config.toml
n_experts = 64
d_expert = 96
d_shared_expert = 0
activation = "swiglu"
Below are experts of layer 5 (counted from 0) of a mixture-of-experts language model. Rows are named router (the router's row for the expert), gate (a neuron's input weights, with its number), up (a neuron's input weights, with its number) and show model dimensions 0-127. Each number is 500 + 50 x the weight over its row's rms, rounded and kept within 0 to 999. Numbers have three digits each.
After each expert's rows: "comes after" lists some tokens at least twice as common just before its tokens as in all text. This comes from a sample of Wikipedia text that the model never trained on. Tokens count by the router's weight.

# expert 30
router:496560514637585537395519504499510506497511543561407559464447594481496548507565537523522460542506439395545506518601500500494523497560568540522432419466473468418490444494530485457556478489574453490487546508480484501509467459529391516508451522472536533472617533490429413460509489440420654537475498455497440494494499550506454561472527570659499490556474435537488434486468490512462551519517
gate0:561574470496559567462580450468541449549552456481477514443522577458429545404553441523517510482472475535542511487445563472580495458501528480482556557520463493462521547441459509524585461414491576566425478540555516449453549433467499517426505484604531475530493524583494505586539448484471506561433362389547507544510569564429486454501485591464431407577480550481448457530544517430538524434464
up0:409524532572410475544517444429515431451447554455486462512637452450536555537511434611486374548503398451485475531482492398481591554552505433560487517501493472531464516496509487473538467499554496404559508497557451466440498503478446511434474518459490425484465543465456512420477570438531484559451635434512495550538511443454551461462542432484517414542429531558508500482488492570585503459519
comes after: " ", ")", "\"", "%", " —", "}"

# expert 29
router:509553495654518526437517516488546390518455564579492568515463469486564565533519451495514440533537464461512497392601445440499519414516466480514481405405500603504541509470533494482526504479520387512541567500463471517545498510461465558460448497451636537484490508474488454477567518458387554487517518477558432477519575488390455581462574530498496476572432529497518454536416530470440484475562
gate0:502529481559494567504473586410478490507458561432515536548395489529562400583528520430487497558409540566531523429553397598476499449421541494428546406411606489493519535551514480494630468458429457428527513515532469562493510504418423475501493562454558507475509560601542423517567484464502425461504521521509586471501516426514563517449499458482446492536485555480519480536468478523417499500548
up0:537480488536532581485507560503564429493466531586453505527437502563525487557405507520499498474464486587476470463524425625382558432581526489394355505423572515553521521490528498581487459580532413510489518514549546433459494528579511536569469490559411473478600579548451511443497512538451539483466464483525450484518479505423559399473548509469431489430568492517520510580488489452507486533448
comes after: "\n", " Candidate", "ig", "cri", " Histor", "act"

# expert 4
router:500520559550591532419492580502516482439533561505483537501445493485519531473546516505430503515558455441565492471553417513462483505594502604555478518471508484423519405519588496430477492528571447425464533478464485483529418536481450494544473458523548479490540456461517385503516406452391539406546483531559434473473494477457444435367585548527538480548473406536553533553431422564449489445568
gate0:596547403565520543466469477381504501551466462545485437482461530529517469535504506480479547510589449438449484514427486462568499525431537554563586495516498516506580422495492460499479498574509473489403513465448504536631493468382524469538474461477509425538520396514505474441568445472493629384472528504540490462509477506424366464522461531561531500469513466524488439560493385536446535539533
up0:452526508576577557543484511491499537509522604427482523427546566403397504553495492560514438503610505445470492527492465470488528598507563405596504533553519484469469492513493515440462477409541519518492474493523544472511590596494488398499471520607451438492414506556434563474443532480432510490450479567513547474468529517397468539528554540491420500465484490487537504452530615430539437376520
comes after: ",", " However", "ed", "s", " due", " time"

# expert 20
router:489553507559515588472550551531531530458518514472534556493425498483515555484489495469527484498525415432527564441563436512539457470565499544508408481461542518475501456542608551458511445480484449507468521360426418468553431477445502557501486527449653536440541485471541412444512516507381551491587409517443497436427543541439443528475477604574522560487476517484565476486472388544493466524536
gate0:498485555506544556439419496509443432468491450484520501461469521358525557475531429485552480575517543478477564503479468527456410454496591565495451583456409535539426511509555354457500458433449403553501467428478414519505428538555572492532461452530529430523529457463429414513527538602436515513469538503517572481542566467451485489530454497497486567581459508489545623514501472542560494463558
up0:407478510487524489405547398544580616524400533467412598398481510538408501529554491550484533589521488456487508520492479439395517475471415451445449569500544481467495574462559626549582442494525501504465526470562508521424526466493475470525540497535469549495549557503497471508500525495511469449523575454443516462530424554431578453542514517547439499566527505435490467420558518485419477422570
comes after: " the", " The", " in", " a", " his", " at"

# expert 15
router:518490523580504460520546517540527415505470543510437493521504532511608508510511493512436438505543443431486451467550521460481505489588492572584450451466462554470510476487549419467520478393528464388476510403502421479543466421512477549504472465547543536461623522457436515593455460503411517438479516518479519419495493536494479522426606546529455468578422465525500460521389456413348463456529
gate0:562418532471436476459546559473448530448536456391467574441515493584542558472517557429447516525535539460543560508588435484588488540479529536566481456420510410487516514535424556554522477468500529539438424406459446351566516514486586472519500467497574509487493602522432465471441517530517484412404543547509495535525541469506505384498538470524527484539480535460539559516429546527390462476473
up0:432487543543452554378442512566522569500489535598501463499546506477524566523553543530499475522385452451459464483489538471566510527446430469504471438457549525433516568578519484535478598440509501470445489438471410451555487408548598439491543509579452478405521413449516522590513443514507527551474621552461510552491474559447419447525471601508421563480500500460469528425508522454469568483534
comes after: " the", "-", " a", " and", " an", " to"

# expert 14
router:466528543622598573482497591501518476537511570440474515464542471492614474501564464492510403496571413413536539484577434491520510490548501506541448505506560485375446444526549484499487530455547446460459579452456455498560496478514462552532483478520582440466553500525497403446400481442487668538483519526445464506483519548502420562472578564629517482500492540478544458513451519495496499477534
gate0:529438467529496543483486466442518571530459506434430421473493518390571511497480500507477610553553440516456434515602509472511531536544455479538533433449484458400524452451443479623432443534610486563503476442539507402440453542545498494557537532532495550415545521473498580451492461426557563505403503546495516528486555478473491507540419505500519520461354501519607447494550510531407527449506
up0:510529481473578476466573511502472514581455521546455495602580491460517422427562488397488582479519466496517526477476521483551530526455448604510444550475561386457512480471528575566495549523597549458560457514501572436470542481545550605504544519495565579531556450471512430438458416458434493440471422464484512537414524475431527554564481492508446513434498478558447559490477513457545505381390
comes after: ",", " the", " (", " |", " of", " in"

# expert 11
router:548537600661447555479492508511476500413470474499429538525385552535589468474549488486488481514539375510547503485597431431500382437612556497545450483478540493418538412528517468437468485426506469424422524434433440528458487520488417552496428478437560467503544455456510447479507521447387501485511476514515425443560528463468499573522492486495462489516465477466512503504418463441503473509501
gate0:490529431576465517599447505512505542478407507513466432531432472555494431521481492418422399477431618563498572488529507550575463579488515428552475517546491465493485517572500514434501499450524439497517565539485437549553451526484473562419443435513467451410514437530527532603507486487368496450571473482467513432501485537412537558488434487549542411585488577571520502519489428518533465583530
up0:525500528472503426482436560539521446513575542408478423622499361552480493481434494590536520510483437545563487478496543540483448559498486527443445562437556501447519458456408519540579541544462471525494591533533535538446468454500508473444584517492382540506565472424452473479558523583423528619570457517484563498446537443576530493454566529489486510464599454467498581522474536489492572543498
comes after: "==", "\n", ".", "See", "S", " See"

# expert 56
router:487540550651479536383469579516521441558481547512456588499492476501624557498534511512441462491504476408488527421535490440457468455533550577544477438472462487480416484465539480550488446453524482435483562377521480437470531480483462587458489502568544478482583441483500514511461441533430549448530429461463491403488487557403498540467539569602452486579482434501496454552513464547549504400483
gate0:450484485535403510451432486487619438488486480543437515499494578538533522609521535443463504539494519405606562487624410411505414441459532499507479430562503458524460544467410492487581467507565464496502456369531455498561499503498500527461574371569519469515547471447487503546410526522514519451489523440474461419541588489498459505469514501502503466538532458548581421563493465461468536526423
up0:442588451552497510471513557574461545443558500533558507480532495483595466446522486446484569504502432501562534526474600486477497472498450558496485514472479491565522513550399554434596523556495430512493454563372532484348559494525507500568599531493584545556496542457494430483474420445480491492498445603461509476548374490398489561483454492451545561498523514539486551484436467405520539434505
comes after: " the", " a", " V", " his", " an", " v"

# expert 17
router:463583522656552549408546543518565489561513520459507514544452490569597492468478475485448441560510368396495540465523490498463456432525512524470487416497592482476503465458588493451492522509534440411517489417443445533519465455397459560465456502478619428440625524563474487554505540447432508457470487389516458471451515468512415495441478535509524531529485507479489484499433498500483489428474
gate0:465581481458387520524426469581501549467539548443490502411556449442547501493511474584535453485525440482601496494392538511504561517489483545463448479476511412456540517441494519581532550609460549444451537523525388579528564499447485542396585453569471491493555441467517547537514555503490478509533444557417454544439486464505506520603545502555495484413555388501485505434601494467451510498465
up0:469482442485427500527515446481455578466464522508558569469459505506577586519519530471511461541361574587432557489520534440529571473534483468586618456540550505600518445608572535525467463485391514516393509581547497521522496542515562470533479546501524487420464534587507468457481528450462568456436518602537557523506518477522446570527506472512485498509478416463571491463525427488453377480540
comes after: " |", "\n", ".", ")", "==", "==="

# expert 44
router:507557568665520521497508444548541453568502545455470565512498558524607440537532536504454486476516452534487487470563475411452533520574496501632510434503512579443495462555540475569487586555543507494478557421366419493518510450482471547548438554473561445494609458513478455387476456443360543535524483483504474481467518512447459472512553605559479486520491457504566454524483476512498516498505
gate0:533514549574544508532554483542481521568472518399488526484494528530566505549511459481462459581528481463431515476581422553364417504507513564526428452577451538495517459545491556517434551517456603446573554542409473457543418472484497568502513541464470485526548559502589482382400440502465511476481543484540478514528551573479527380497567510562421537529495443444495579501473559429455560451441
up0:452500542538495543423489548452364461526576542463472471471444458380424522506474526525432530503542514521488549636476440445423506545511439592547472552510475567553446522466563420548399544458476590515501452462519481589529480564560467492542473466595542482541538528549520511544461487498425533461543432428505532409484426525534462525545531551489463527420466556530480482447470568615495490529449
comes after: " K", " S", " H", " N", " J", " G"

# expert 62
router:524592585645466548472524533518530435425491525465441566495514518489632504418499460502511425493513402432523548403547528425594485504609455522512520464483513477342486443519526457510533505501478454439496461438431510504493469431457426565455480507515559450456483531523552491560531475514446505474473485530517426431437560474479376477503551489524476504529534473444516553507388491514500578460543
gate0:529508523463480529451424574500467530532490481547506521533523467497566402473432534562428397533544554502510495424466563534538551494506514457513379454452440549542484529527530531441541648512549448510427538543511460471508413498516426530479441505521583470502485563454506551479424466508427431595439441370485510509426506405418483478578483503546481514539615498551543501548501471439485397501526
up0:581536466592432533515470532539591520463512456617474559480410427510601452377424496471477515455571523510557469439439545500459462556474440491464466596459457522455538469497609524490455535470545542477527594566557479527437507441560481568430446488513514437485513466458437452548563545446502537540533550463567499534539511479564486532481588502567469574489534533476561484456457479469613489594495
comes after: " |", "-", "|", " medal", " No", " Occup"

# expert 18
router:515575550628498499409490530472500482506554487506553594463403509476509513476438433427485445461526474364531525449592492442501545495604503514492390492454484570449478420482562447493528430532544474472515545412390382465508476463435489572511478420435570419436487510555470480496471516444410612479464527463427500460537565490518520472517558519551513481500492466454524516509445481478487462449543
gate0:578520456444512422551502494578390516485483457495416434410469538500503463448504514472471470429519478440595496435509533527505608509517486521531449572433469481522504450540478497388530477490515513467550587392508427536453431475545447433558558457526542528619470513429574440425546518520492487476495577475545446544512586437513471437439401475494495550501499560495450490534415583519421578461499
up0:388505450532549479504460464553507393499527491533438592477427410450456528481416580528416508432464457474479466569497519548508543424499505519395440498503498495449542485532540480513467521540548458530550330520533531482468565418526541554492512565569452457450508510446466474501483594567467572542491551492528527481563529483403580477544577434496374503536528533572458522479471470490414475555474
comes after: " was", " is", " were", " be", " are", " been"

# expert 31
router:490540564488540575389543511516487520588541578513459498477503578560647493500548510507455427534474462438540502440512488430520514495567538534528456451434563495510449382501535468529611514513565462496431551484485488501507512461494465533612459470497578506407505465493492454485509478485289515500541430492513472430521558541496398503432513525604554550551464489476494474481457459440481531484513
gate0:595418527520538526552504436401535550592498520499548452559524585513511508451415518443507439445547465476591475508570507501506559517480547393531515430417591452560463512509558527491565450404521500568567521570500542416463495451457523458530664532464534537474569461538510499467452497473538551484501485504497413518493499479427456492460451520588506534482390507540499526548497523604502409448475
up0:471459481470494477520557553534539420558418545453445438540511519560530452460591580400452437525534515448541524541582486528577478526550525535568467513538446532539431462489540426396527488508525483510597471562579414553542570479418458511441556589399453510421513538501534502490459464447510557436474534464535474555537601556483505473553452544525537501555548555487542461529569534537563565544611
comes after: " of", " in", " to", " for", " on", " with"

# expert 8
router:504578533608512518483481580526559505501539527508506610468532555540646490467559480468435445559541427439540497518568489425459534471634485617516494428477513526416442431442534502503505442556547445488452508445450437463469501427498463523467478491512504456429554471483486447484430460431487556501513463473514447474494538464368512534450570529602426449589480469496562449537472456509439525497548
gate0:445589570508498515476409632565515592561453480584538381415584515571540492504483460538424497541539483488572513426518498535520445597555458501496449440550454463489438466496493560549436540480408435466529495464540478457491473554525450545552539424549542481439503445522505470491519508432486478507539482540534485418475574411488502489454337461475496506543514511421511472522452464519517600529437
up0:509458501507497437510483590494492505543488522581504488453509474573544432375487432583456479584540544452590443507526494489493508556625455481486483421489527531477507390392541594586536505521533473529480433493525537397478442493524415540602561461506517445483454579556501514452514471452538574549461511491538383506482493440501451485465579455445498490498552404521488445532538488515529579598454
comes after: " |", " by", "-", ":", " John", " and"

# expert 27
router:439601549625525564420530500439484441512505466490411532472448527526566537490444485478541492519551370469520515456549415513545539518600512562521469496437549448452489482505516522490565493516544436395500535451428424504525503482485371546542512533518523454499499490467485516450449497403412601472473474459535409415507467566489420509542575612537431434536492506532469470489463487497503607478502
gate0:341507547415568494443466525523501541539538501492508472455490491522504454536445570520405528483430396458537540505493492526541538431472534504507506357464520539435513471567473494470528556421449535494485502561471538543480576464476446495631515555555512541453499475464456536421426495423467525497510464556429567469533509451513482499498615617610470498377537450510488512486508460466422558481454
up0:495551413482564589531508604375451565507555458533501546479465553599552515503454441543458509515441484498495550479549520469499587472451547630458471498489544521474598436495533413531518493556498501437554521484419511522566575501539533462472479501468502521434474493441463559435428410453581551563486486457495445496471582440541508510413533544516596535504512583553609547462505600528481496518460
comes after: " |", "–", ".", ":", " $", ";"

# expert 46
router:538570498579553491485522538510540515477555596453546491448449522530561521511474464473428436523543348403533506475526508464465526443587618491533432425473535540395489443548522492482474574435515439501417599493526435449495499396451532573507458437465550518490570449522484379478463486482478567439461411481484424468469531511476513497497531583573462486476428462459509450533423496429496525472481
gate0:529502547541539462470487477526500508429591549519587458430458506452536555559490504384417438524471430426486439494524604457495593443528484552512421459496545448510417500501507525508497482484530499508530553508505479442455516514534553579412445409488574553476487468536438380565532455415524533425483436585529459500419494529523462470433607546498519470511509530415352508460430449465510497486471
up0:585437475456469487503485534420517505432461457465520468474508515418479534537573425404490559458431530544425530483479557449523458493607464490532511518541465459546576594565488465567537395484539436567427444444538506540483470596385523439487555522494551516516502493461517479556485476404432507530530495549506412464549482502492473533457446438592534560589447511503592440438506488433460496539379
comes after: " in", " of", " United", ",", " In", " to"

# expert 3
router:434545532614597503447476493507542478535534541498476505503536559499506516502549418491497506543499385451480549477536432470472470487587594605496504471430502461387429467503578532442557472485556463479481552369417463573474413467422465521596448477495551551413630477523463446555526460512454546485443450492486427504466520507517495510506488452551524527487390432455495472528431457533459449490455
gate0:462463492480500559453447465500559443503450463468454443505533481501475486368441432608468538569551558576490497548446451404511513492410541512425587565577511463485533414535567490463538490477595497566541551397402470591603455468532497425511467588482522413568534484456489509551464419424400507522454415482523467442480579494493479490485547496492521493504491512495581514528460500450463497560532
up0:489519488483392524605564551465384570579562502490530443465607448482527534525412554580477490525460601534410471496517464508499552385549527460570449594531494492506444554470537488554535492479487532468469442568556541364567552490428512538520473538482406566473471525583451471456491494555566514521507390487471601571425476495496449496469451540503469461503525492479497465476493550496486476515574
comes after: ".", ")", "==", " =", " |", " =="

# expert 7
router:506518535595517517408508583517486519551522507452527517526434607521524585522535486469495447502472395380529567466546512463541543445532556601518461415526476539397529436542521513497518526482515453498460507481501354486597462470461527629478480470524501422413605500486437453455544430449429528471519493463543437487486513509390430538520585502560439508542488526515588520529517464550514533509527
gate0:458484493541538462504539516585590448519558495543404437537566570550492499503482441495406563507471455429567565540477467489543520574509529534494507550455458534480449403547522531478601384524481499395532545417576463511525484447616522568506549494500443457468473506483500593525488463509445493561461556440516455467506447522433521426628468479435566539523560471518441506527559441497613553460536
up0:535476457484570490563408491404439460525539420557516549490465500553470457589493632516400554443516477471504540456451476407492516481534494552522515469583491429508544410503466495491535515550461444597479579460472577496492555534538527566536625567481526534523552481478392463528517373506543524430432503442516399490512483547446536444516549440490487497438439466462455432499488500519588551496551
comes after: "\n", " 0", " 1", ")", " 3", " 2"

# expert 12
router:542574560570572586489483584443600409485515549510499551484461501485570536446504476447494491595468448445527533453534476482486514519652480515574553487487516450448416432554563472489527511529491492403486541405495449445555506451465450507461469555465522510444619566420439451482540468465449550535473445477547526522510560472486481554431590515527517438487475498448517470516424424489508585453619
gate0:447540436556475576508486487574553522466433456461428426554551540526532486471480492500519498439504450418515651499522496529483529520472444525492601484541419479506428531595478448547464481429552481516480491385514579530559517519504571550634505498609564568445512520445485513500531501583560466451488444571497491537434507492521447486583471481429581496534528396475398466473546475507412506500456
up0:485464583390461441485561461487532507490527369575456520550472568489486574628490429523503501568497517552461481583501566477546537582513542507516653406523434490499546458379454547533544524534581479548548477471501444576473429500451522505496528534487547431537525476483464483483508463521534554477474506451476450500550499416470594462501467539502541544542472503531574466481475668467538528481477
comes after: ".", ",", " that", " where", " when", " \""

# expert 34
router:531629538637510519470463556518518487469514502411388584444463473550612601512563441490521496545552439529456459469536518501544503492611563505563490490507532475507417507407473523508550473451492476491441563459520449398488439424497500593480448505440556398469556513487490508564483455478384584500517489553530444405429496500476430512472541558580456480522576497473504484515504516499464486487470
gate0:509443535511552524437523476458524517408477464499473480478476552399580466591506494533461519493480481557494526512575476417543497529517493503667482503542481534519575492505481488463559498547474483525437482594481395380502504575459542552508552428473501481455525470523498433562480396461419462459514508563577487440422534502464422488529482388499469401577504569427596435501507484470519441401485
up0:491435471559533525503415414530479538623533636349455565517553560477419479499471545479573488458521482439518502442457434506524565453465490444458451442478495426472570510521521547504496507433514450505530475482438520501509501526402478519500577472560477550542467487465396531459501462510512434527409574422508499540507538552562581589519492616511433488406503546527548482544457525488470603484509
comes after: " D", " T", " P", " C", " d", " c"

# expert 54
router:468620558586496529470541591528489481459516534486448518414456534535608475450542487446500432568608420479513495405581428497468480484544531554487474531522538457373494497519541416474469523441526437499451572440461491502557490434510433568477478477478562474446596486451476407517545537418474512499452459520520466457531604505493499554497618541607540516538495475485536443596497494485431502531534
gate0:475533503559485558504444583531486408497449498535525503484498435500477599404466460485509513577502537439536486479526500451519470453562529556484454437458512459501672536506438453485609517473483518437555542490538585543483398417517455552560506483430516458559591504515424507495417467501467510479429409523615515558507544507539424438577583474533579492471481542587497576485551459458477482512558
up0:528480488436458460561496406463482566561492480537528497563421559563435485439417509470481473512544519461457463462508547473511509480449549485470508433410515458477580452533560600479404469529584525458583546506514389514520513463538527515472462509445460488591513446550508473501514499476533489374454484513479374454519504478402525537459591567456543396469374480479440543424489435558552577492491
comes after: "\n", " (", " \"", "==", "===", "."

# expert 26
router:440513506595495544481519545486517402480465515514420548476461590527522563432473514460468460604530357367522473465534528411559577440610524515512462429416453490481512506475515446491463515475477477488506510499461444531526466465478450499489419476462552435454551462494437440491475509457317586552532468522461399457487549470464372511482543544537535510509426456487508532505461482514491535509535
gate0:499548472493529480547486509474382425526396519481509566505507594502492436501468490506532495487470506459415571510451404450462626586455544526487632528465444500458487533452451540500516518510594411469469510445491539489502473539473470355504521548620491450477494479517481404474475418537445556509577436511582531457569595542490471538561522467546513498483418441526520552600541491448494512471500
up0:525504529585541573443446553562461537439486532570514486554502482501481452517476483549456484574465415459469563503496522434493507486509469454435515527382496464507504528593469501500536559421629404538423458533408553443544532561518510471510478507500410560503467485611467527424492385423438469573417470445526490470500567532572520506552457521579510441589454412490532482503446565461452506468569
comes after: "\n", " ", ")", " Party", " Candidate", " Votes"

# expert 59
router:497561638579487524495515537512552503479507465519466586515501537535565523426568448518458412537540385455572468473514429409491524444551533598579394486417529493475437454465662557568568526539544406441470503451503441426493534468488420562511539489522534525461573486513501449473460498527394549535476512555554461486454508527462487503546527502509476515531421525524501441528439441502539512479572
gate0:494536543403517499469504523474564476521494474544445568516498556472588517552493495477475504476479522457489452518486522475422572421576494424401558617463492494413499464450513456459529541596463506470481529446535514434449426611483486539468618537525460458422542541548535395674584500508495493563522567533511524455547509536459537496530534507537457533513554534529359467581445505516454533485507
up0:572512456473489607557589462474469532448496581556506440492480466484439461407472525465609513559570489523485481484561504480505404469456457559503420466516455464494476504521522488501479393432580510546501555419574455532473495511559526486541408485528451423407437509529469440463456511514540465474575501366490432446570466486555518507439522539416424499473523408535491502524495529610562521605535
comes after: ".", " and", ",", " with", " He", " his"

# expert 57
router:512544576567547425446485621510593475526391510483407566509505583514605490502515415467478462489545483441513514476624457475508482478566487592544453411533573518489476401495525450476523473517491511407471569433488429434475531506527487553488541476455529433520593454516443466458518510422448556482510445494417450464474459498469429524464592537580451513442453507510568502529412476497446548450527
gate0:578385542558415423437509533619507524536467555529570532505458418580453507491496467425427422497388506433537500516413518552428530445571538509504494563512522495567491505459440510570527486490516507512472547472428510505618500501478439503536445477567482471536476469559442461518507487497520552561448545573454449440495458460549460479561486574601471464582474577536507442575533446444493512571595
up0:553476481426556530469442364460481416528471422529547456548446438549458567571503517481488433612505516526633544488524458442420555502450473472472460415611578471530450521457463521462412455468493486519475489537505518508549522553482498495464511571515483585500502508458398437539571396543489533386472472514522396528456530502451454564435510578488417463513552512510474509462540536487574511466479
comes after: " B", " the", " of", " in", " E", " G"

# expert 35
router:480634536600547529429532432531503436463504503473516505474496531565609578455561525424541462516578490360506544487510460471475552486550499568555410485491503507400513423547562479447527513484585546448494562426497488527527531484505458560495452507538599475385499499457442448541550489443457562463497452484533483491517565478493417467517573583562480492556416439437556442551501488414511456524522
gate0:500523556594485495447522509431403572503462464504557507590520572525506542612457550481475536495515409511464570527485399490517437429555455520380477438501451523473504465416453522495532486501432518502523449495474502427456521490473426490504458482407448418589527463603560454510600499419491440520449511443468520474540584471510511497524475502548529605527526427517480499476482501437602386414535
up0:479539485473505472519512504554559486462560450510524544508591541517477506507474526514561460540458492563545473443476460486493555496380452490594512500511432530564428490476482544399540465387481486422613475539524492559498532480491442540489529498512432385375454521489483465474531466528569496472549490490508541468434570545446454548514514509443493532351577514407380452592415485529434448488580
comes after: " a", " the", " and", " to", "-", " \""

# expert 49
router:460555571564530462414500582512520452503511497434448539446404488509566503485550458493485437506575420498493526487512442509549539397533563561520404463472528539428463468568623454513549493509491434434504550407493470553521502483527466578578506517446513532471512431446471427483421526454453567526523463465567511373529614502455537518544616564579455517451462533518489465563470451544419511519503
gate0:484550553585521467465418581467461527527528490463510505471516498461547567484505507493533510529397545431534543556494478490491523455500432576505505495434449511520465539554540517423470466563552538488452446461441513490560585504457431410525490450637561503509447473461464428532500541489501579490460517553520498488592602500458490410671577587414582553506523522483456521535389448483535520517580
up0:524415479485547567416485442552441520508531465526450487462432446625500496469479454467578473525529408623538609491522561479561544436430594471445439523522471536465527471496455472489504363538490432527519554528470478541469492488529533457568383459567484527398530470524454610436556506485401503514561544438506496570506477493492496426535541491442514480483554520539505488591552517490450558529440
comes after: "–", " (", ",", "-", " in", "19"

# expert 50
router:491592472548515493514482467498506482523538547453488561466443596568658533489530509470504508428580414348514512458561429456509473465573558563471490476449600516461463496517542428490572438484565373434505491511447437486503468462439508620527426492424525491489587467456460477505475471450459531537484542489530485442533527488451489537460578536561451500513422439489519492541480381482495524466558
gate0:458490483432520559457440438506504481488492521437531589474505456499636562455433446600469486529457577513553490488481406449489555495571535494468588518505547601484565608525529491445447431484604494519596508518482431546586538451483488526464408482491472613547520530487469447518616563399475452524518478520492516537547583437471498459470586501467541507498390452534534543457531495514493499446489
up0:566505537524475415465572448550578476539528449487379451541593495471528357523492506504543440418429509415640596483493412529485447391484510499503503546510469539505520511497448512609485574536540495425458534547451484543437541449514512513506512480546489346578548543577469468484501479521469509543476520463479550523534432432531489451495440435532520516471470457458495559442439536439475513464537
comes after: " and", " he", ",", " to", " who", " which"